python train.py --num_hidden_layers=11 --hidden_size=128 --n_experts=256 --experts_per_token=4 --d_expert=32 --d_shared_expert=64 --hidden_act="swiglu" --moe_layers=[1, 2, 3, 4, 5, 6, 7, 8, 9, 10] --router_score="sigmoid" --normalize_top_k=true --routed_scale=2.0 --balance_loss=0.0023 --balance_bias=false --init_std_router=0.039 --lr_router=0.00182 --num_attention_heads=4 --num_key_value_heads=2 --head_dim=32 --vocab_size=8985 --norm="rmsnorm" --norm_place="pre" --norm_eps=1e-05 --positions="rope" --rope_theta=10000.0 --rope_fraction=1.0 --qk_norm=false --attn_scale=0.177 --tie_word_embeddings=true --parallel_block=false --init="normal" --init_std_qkv=0.0442 --init_std_o=0.0 --init_std_up=0.0442 --init_std_down=0.0 --optimizer="muon_variant" --learning_rate=0.00602 --lr_mult_qkv=0.5 --beta1=0.93 --lr_head=0.0081 --max_grad_norm=0.5 --warmup_steps=200 --schedule="wsd" --decay_fraction=1.0 --decay_shape="linear" --final_lr_fraction=0.0 --batch_tokens=[32768, 65536, 131072] --max_seq_len=768 --doc_mask=true --train_tokens=546200000 --max_steps=7669 --dataset="wikipedia_en"
Below are experts of layer 6 (counted from 0) of a mixture-of-experts language model. Rows are named router (the router's row for the expert), down (a neuron's output weights, with its number) and show model dimensions 0-127. Each number is 128 + 32 x the weight over its row's rms, rounded and kept within 0 to 255. Numbers have three digits each.
Before each expert's rows: a language model's description of what the expert responds to. This comes from a sample of Wikipedia text that the model never trained on.

# expert 48
It responds to: Numbers before commas. Digit-plus-comma tokens in thousands separators and dates, e.g. 302,000, $35,087, October 12, 1942, and year pieces.
router:137091152129085091195178080121124140163109102174121139137108179157128088107080109048083095138127185094103134131120133141119096144099075104127151157100128131016180134151111180149134117090069170161154103133152118093121154153086134177188162149127171125188094118111149084163110121095114069114161163125133119106116158179111157090191117116144181152089139082132151126120144105107123120158134
down0:141125064081072139107142123131130073138213083081104126082159093130101131167160136075109147124189156121147125123091174110179112138171123181073125141127098121108121087098143140104117110117090113180104135107144099101184144113116120175104144142123081084107116126135101153114152117122178150091104095148078128149056144083107107084151192088159073099137111174140082096115138120097103172051092
down1:120108127143120092146211151161124121150111105067119066148105176102207148171130181110158119130119151175147179115121149098074117158115162153134142171139214135129083120210115140138096095112151178112153084145195123132127159169097086115102163105077149154124105119143081153149159141101184116120121166063113139103093106171098113168153135154133072118163158118126155121131060153117101161156134
down2:152124085141147214131132146109147130123121125097161114150139078189181154216132153136126079147152117127109193116089159097162116092130183164145132178145093139157177173099137136077168092145139154133172150146141089153177123125121205122185156116119113121132121125141143131106151211154101179158139166073132087114141074147126126128197171084154108177087088114157138121081138158116109111101144
down3:151211123107100143112136138088176062121104111181146143102135093127143085197119127057158173155127132077172152143124090131092175118112123128116138158134197177178138188102076123098128130147127106157103143099153126131100114225144101092162079110098104106086127126173193095107095096085096115109052082113114174105134120119115176110141156160100106085106131157116137124156157134138125169141143
down4:090081133122118105144043138099115123178160141164112113079132171103119083130120126104087120080134128084149147109099173088171131115132066089127125194157133059089107098172129107106088147109133050177096153070116133110131147163117153120139159169083104092143170156148176141107177115145119150169126176123119113086113135090110069109165154142143088175134146112078112119105158177126203178113091
down5:120097112125083150119133106072147126182186083152109162125096096149115197129129106154115160089122104121105196098162150161123104120116125113119139124117079153045181095079162126127163078103151059144106129145124104037122165109078103124141098163114137089134123150149109148144103133148182117096125134135115127148104191077098109042167190138124108101125164147129115176143195177126153173152123

# expert 42
It responds to: Line breaks ending list items. Line breaks ending bulleted list entries or table rows, as in cast lists, rankings and discographies, plus blank table cells.
router:142169106114119091164157074166147143215098091129142098090117169154143099120089164094120164139156144084072080136068095179079058144122099127171140149087106149116152157164090136158170196083060176110149121138155118087108100177120112158141179153119131098174105138112125117156115148110155080081110132130094083086073145179141191084158113134163157122103164129170144134139142138132129109147114
down0:157118145082142173142073128072139122079128125135113160114148131107176090157109143100133143210119059150146099136104134142216121124114158134178155135081111132110164121119189173141111126107177154137084121094094167142108158158135189146099126188134034110176162123165087167122117126104095123113125142136068079128150131138140155133162120191094146093135117105096120128083050160150125168092169
down1:114129149130145163121128100174144114165151109147125062143145103154117142048168148147086104139155103102133139079141088154173158146152150109098109122135130134163083079156145071136148141092089085118094129168158120080143088140133127116132208159121145156234146130151122081120097119183113124100150203174140099149130114066138155091158147119109133079198161109180133119101042181128139113129136
down2:110122072164118164048131083102082134164107066098146132138161107121094123132172122098121110153078098129150170154131141109122118115183111087096084083142146093105176183154156120183037134136128118099175138097153108148174110177053094159139153141119122093104175139109128158116166128131137057148073114129145147155222107119070120144108119127126094131164133103150175121159104106120173131153087
down3:104131086132129164100131103112071110139139137155123133159122077161141120135163126142156106112205168155107152137143159116128143070129147102155137136157086153140123108130157177169135136090177125137101076143096134166100130126147138128110127068127097068076152155078152144120124141149077187142088137087104109127089213135118110111140154110053000142173171166124151097108075170095155129124109
down4:081083106097125121158099061125136187127138191153099123162144153119057119123122226114119125101077172150169142097083104119155110123197134141170117131135095090087098125134165146138111168127143109099174124154140169157120112094137162124176086155143132094096075130160123124142128163096098169116138110094143055150140107089129143183110150136137155116151070117158135170083130090180050069087117
down5:143104090154155145131110173165125146122161143116146153093147128165113113186122127160143193127117152105179131166047087132125101090189102094112058120112131165121113113173123140131118129091158110104147068138090129170105097179152124105112114143059145157099210087088130086116108167087133133061109126100155101140080146152078170102105137163106123104082097100164060117170106076072145160139157

# expert 59
It responds to: Pieces ending in st, ct. Pieces ending in st, est, ent, ct, often before or/ory, as in bystander, Dorchester, orchestration, abstinence, elect, direct.
router:164119119108158126130155132144105145155099100095184131100087155137096175094106151126090109174173153099069121090104106195152093156137112074178099113088142136065117130125087161106172145086093129096141097151097102058088129153123111234141155138121128119201100114119126105149090108129152108084128109097101117036102136161164118077133150118079178131117131164130171084123191136109123110129162
down0:100121164089193056140129147110096142168185131078082141075189149086108122087059069117100155106125096113096093107128124096116143129099156136134133121110126083057093106063117114138103153134212180150166160083131127114105109152071150116172115124117152175137075146133080161153094129139106154175094163102140100099169098137132119118126088139178150138159192082114108171129159134123085146120146
down1:153144145097096153149061159208141136194144122127145077148186110129087154090082208190128169074117123089066142142156143112116159157085108127083134116101159119119141082139151116094137153157097108158115135149141111168082138171155152114109150134122138127110103141157055109107183128160177096148138071136132071140118118104113101125154184142074118108109087153125160129142162060109066095168162
down2:175105148135154153167094135164143133132126144044121126123146153164169173098090105088155172137151138123064137044129139142082123128072151142102113134151114110135152064096103153111153139106107144105137101106135132094152169226177077144107183115081106148144092107139176105148159115105122138157119116077148132168127105130121203117086078059130158128125101093095210115085166147109171120107135
down3:153100183124073130107078140142099129125113147158154139154099161117114174089159158149168163129086129158135093107151168156164159151104137112159158060210187092149165127119145168162159088140134115084084135173085126122092140103105137117098098142177173129134146096144127083168062130115098122132138122149147140141066163043102123171091132182098151157169078115086112118090163110210104162129138
down4:079113132132160140130149108115149136137103100177132140167119135145136162134141154107107113078162165144124140095105070191125183118138102148104127113061148143146161104097138160135073106143146112115121094173152184189110159132090171072117106072128143034076193186118128201116095170101162143100195105102147155176076101106147143130103156098106069163127177115139109143124106105127131167072123
down5:131158173162119118166086155110084125076120131152090070169097128132162114169098089151126111119127154146150090100114049173134172146124122154170083198170120068098164143154155166140137139172105122141148123120128090168056105122201114108104140068096076189086099100112129133156124135133182134113113153145073098114069106099124132097099139162142146100110154109085108129132082174184184131177116

# expert 41
It responds to: Latinate stems before ation. Latinate word stems that a suffix like ation, ated or ate will complete, such as Associ, organiz, form, design, develop, elev.
router:140133164042130090155126130148147128173150105181188098115076164147132121142114125119127097139146182134144086134153162184116102171091095130162149121092158143045118135130121187101142166095131153132146064142122137128110107166157111139134178152090132092179077136097160104152079155119174044087078134090123135078074108149113156113145094146145174133110195101186110076139115131078105111110135
down0:062159088089096169089125122164123076089124129157124171117149114147133072170150139084178108129144152151226109084117112142149123150064086152189126048122195166084122156080112133121092126098121146140143113173088111115149134141094106135144110161153105163074131141092118147173171109115123092134131174206158079127159122154099136121153121093142193108076117101131156122122186091107155139114142
down1:131149117074097081122116104147149104127154138132143155113149108140180101094097140124177115100120159139156092130162119161210115081115136052100105119122147182056126144089141121160112119111137124131166133134151158196072121132117071143115164125095120168106033119128128092117126162106137122129159130135134206200130152087136102113115085148172143156022123093146077078085138105142159144097161
down2:118075177118145152106102114113144149164144096105124118122160133079091117149103162127165128117173158137137107140196143138129194104094195134137125156166132112138143163153202118126139164108148162148145042105121140178113118174121123092096168096115121164140077152135140149090133134171189071093101120136109131124188102054127064177121111117182146094119096106166104146147086048099063138153162
down3:130236169165122097147138152102158106086163132083116114068132150098148141104172092126061130106136107101160102113081155098118097127149134117083143166136141155101132113134084056129145149181108158178145121142176120104098081117183111136130158129130164121121098124089071139109157126063151078127159088188114118059165144177179145095155089091155163150089111120081126086131174166097145154115118
down4:119116075124040144101139138113101108140117134115096136112147151164114131158107125151100128125104093155105165151097087142089116122169122137166112136169096205155147121155105182194069170064109102092083112116136079072162121140152164128178160124131112173115108136162133074164133084108130209101121153147152147152077130165104134132156138121145090078135130075055108151136210170161166151158157
down5:098155117150098078128135137125165134153159150133160092079134125092132163154085105116112193173107090065124173119075130100168153114129163160099106141087153075121151079082156158156124191186084105173155148170117127157112138120136101150134161045120105099199104122143134130156157153061140188100124108146047171157118118089169176140133105140159071136133103127146146089173102117153167100134100

# expert 44
It responds to: Month names and v. Month names in dates like On 9 December or in November, plus word-initial v pieces as in vegetation, vain, Version.
router:188122135164107107166128111125122170197092082158145094107100183147115125152094107094125097152168148067066121165072078138098112150134069103158113139129087109111166171164130115170189168066066162133175111134126151096130141147134135132182157087133149122177122147040148058153086135081112126100134143112120113128158177136154138110163129135176168106108133115122165118092123151135162117193172
down0:107151158096159067110192125140139152155127106102081122065157200185178105106138141114087109105169139111110160118144124157136115081111175104119140094143173152123072155143153172166111064155107096184125086143209111144147142169118124105133124115201167107136134127185146153109109146109088097123124131181192192143093123159133116157154118101125164075168095197132159147157104153095114138107093
down1:120085131116071207070129090136033139106131123105166166110112170154134203125092145137155096155098128137143103153167094106144096102137133088153093063199129153151137114142095131132134133112097192102137132103119120094113124101100125174162152148173136075136103113224124094110160119130092111150156171134148131168167114157166102120122078183145087090139151073103108125093162155160071099140131
down2:136145141120157171162140162104132113131129184170104162151181118084150166209110096087130153139094151124137205132148168153068120094170151179134189104124177123102136057127131108094095130041156161151086102135079135052171139100065159135156086156107130119141131124106131115114163135129115133082103129105170139094112134187191173139152134163134065130133129142135149151131167093128119139099071
down3:187092151130191155084141097158057104138123161192111080156086136157156136085197139079085125126111154127072129125110170104217105159167138058132129151164181155184164066088156111107088060116152141132118115083161110116123105137106116101137155104142104110091146108106149061172139104108129127144133134119144149110190108130112118143118118178155181128147093155114127167099126077103101144135088
down4:130048152101074152132160139119182151124107085118122090178172131161149145173119085120079133071217157127064173157073118136121118163125162107132090075084121144140121179138155139117143166111194103164129120145094173135104101127103131105132082150126098090130119191146137133111095103109146151128168102096111167120123133184131147144151119128133113121247133122073192092154117147126163119165134
down5:096102056115057120138085141172098173176099143108145140092106096095158123184117129131070143123120146144138131089164149075116156111104131117119156152097206123142156109103093071152111142148172112141071102133113180130127131087035138167147165152088099139090096108135104125094109154151191084113055137124077133119132145114148146131037110128079097137113091152150150137120179102119186137155140

# expert 34
It responds to: Mid-word e-syllables. Vowel-ending syllable pieces inside words, such as se, le, re, ro, ce, as in corp|se, underpriv|ile|ged, nonp|ro|fit.
router:129152150167067118158157116119158170170151125144173128102127108128104124171131135075111097138158149097113109102084100152120118129165105079155126189068098156099114124122091154106116171107122165052112123162108071107129162205118076109168134208064120074194135109076132085152136135113130096084095121115130134124095184126111144055165152131124172140056142124168130111135119120099145183173137
down0:168119167156102132117066155170140157134137096146132083167133075108135106140148119102075146161168104104167166140127121175077156085130140089207122038146142107168128130160112152169153071095181079118161111066104165114151107128157111090150163134119137128111148111174087134092150078163129110142159114116073157078133158087117188133153136129118139145111068166142100143111125069119041089100112
down1:089116092112135157161094104170174105079203135150100135086146106124164115165204127160128180110089131144163117166139144174120177079114173129129067109172102099135095120117097113154105111151153073111170113133108123159157131144095154110145080180140196177157097125139126169100142146124145168142098133059171139067125077178066133099062154153073117137098128198142118124151099104134132132162128
down2:131172106097178161104135167142116139140134103060127122185109150155118116098122167140090163138133165069127111168167179080157156137101118118103128132193139157186089153117093149151142176059124054098126068133174172114055049120150140135110161104080138186140143162114128152118128143120153159150134093156127126150086108132081073177142145136119132096152121091127093063082136138182137117088158
down3:130168179158107148113110142128122192057180140125087127147181131203171146077102107161054155165092099079171108131119150103108107134094120114138121131087096204118147175049141124128147159181116121122136133123197156162087111145105132152176080080109100128130094123138132142040120132135153157087107098160083086103132135168173146099127130150170100095121094135123102094139094089122093154103118
down4:132057115148086136109155115142207128128096140139150100175112119182166135221093114176143114164136122156107157129114102105142104111141156145140154113059168088070134115101160074093137107144120118103152079134107111156104180176126173139143174089145086095117131168140118117136128067116147067054129160189156119182141086141139109126081097145110087126122112081099137141068166123111142094163071
down5:135165094123124077099097217101098134143148178117154163132082115153135132136137148142125104136160135174102105111134155055165125119163116184217081098130105206132123120126125141190077135171111148109125134149116147121137200121091134139140135096111099106136111084099086184086083126105114135113119049120074124168116140088133143132207131131099103144151145188146152115141109123139121227123127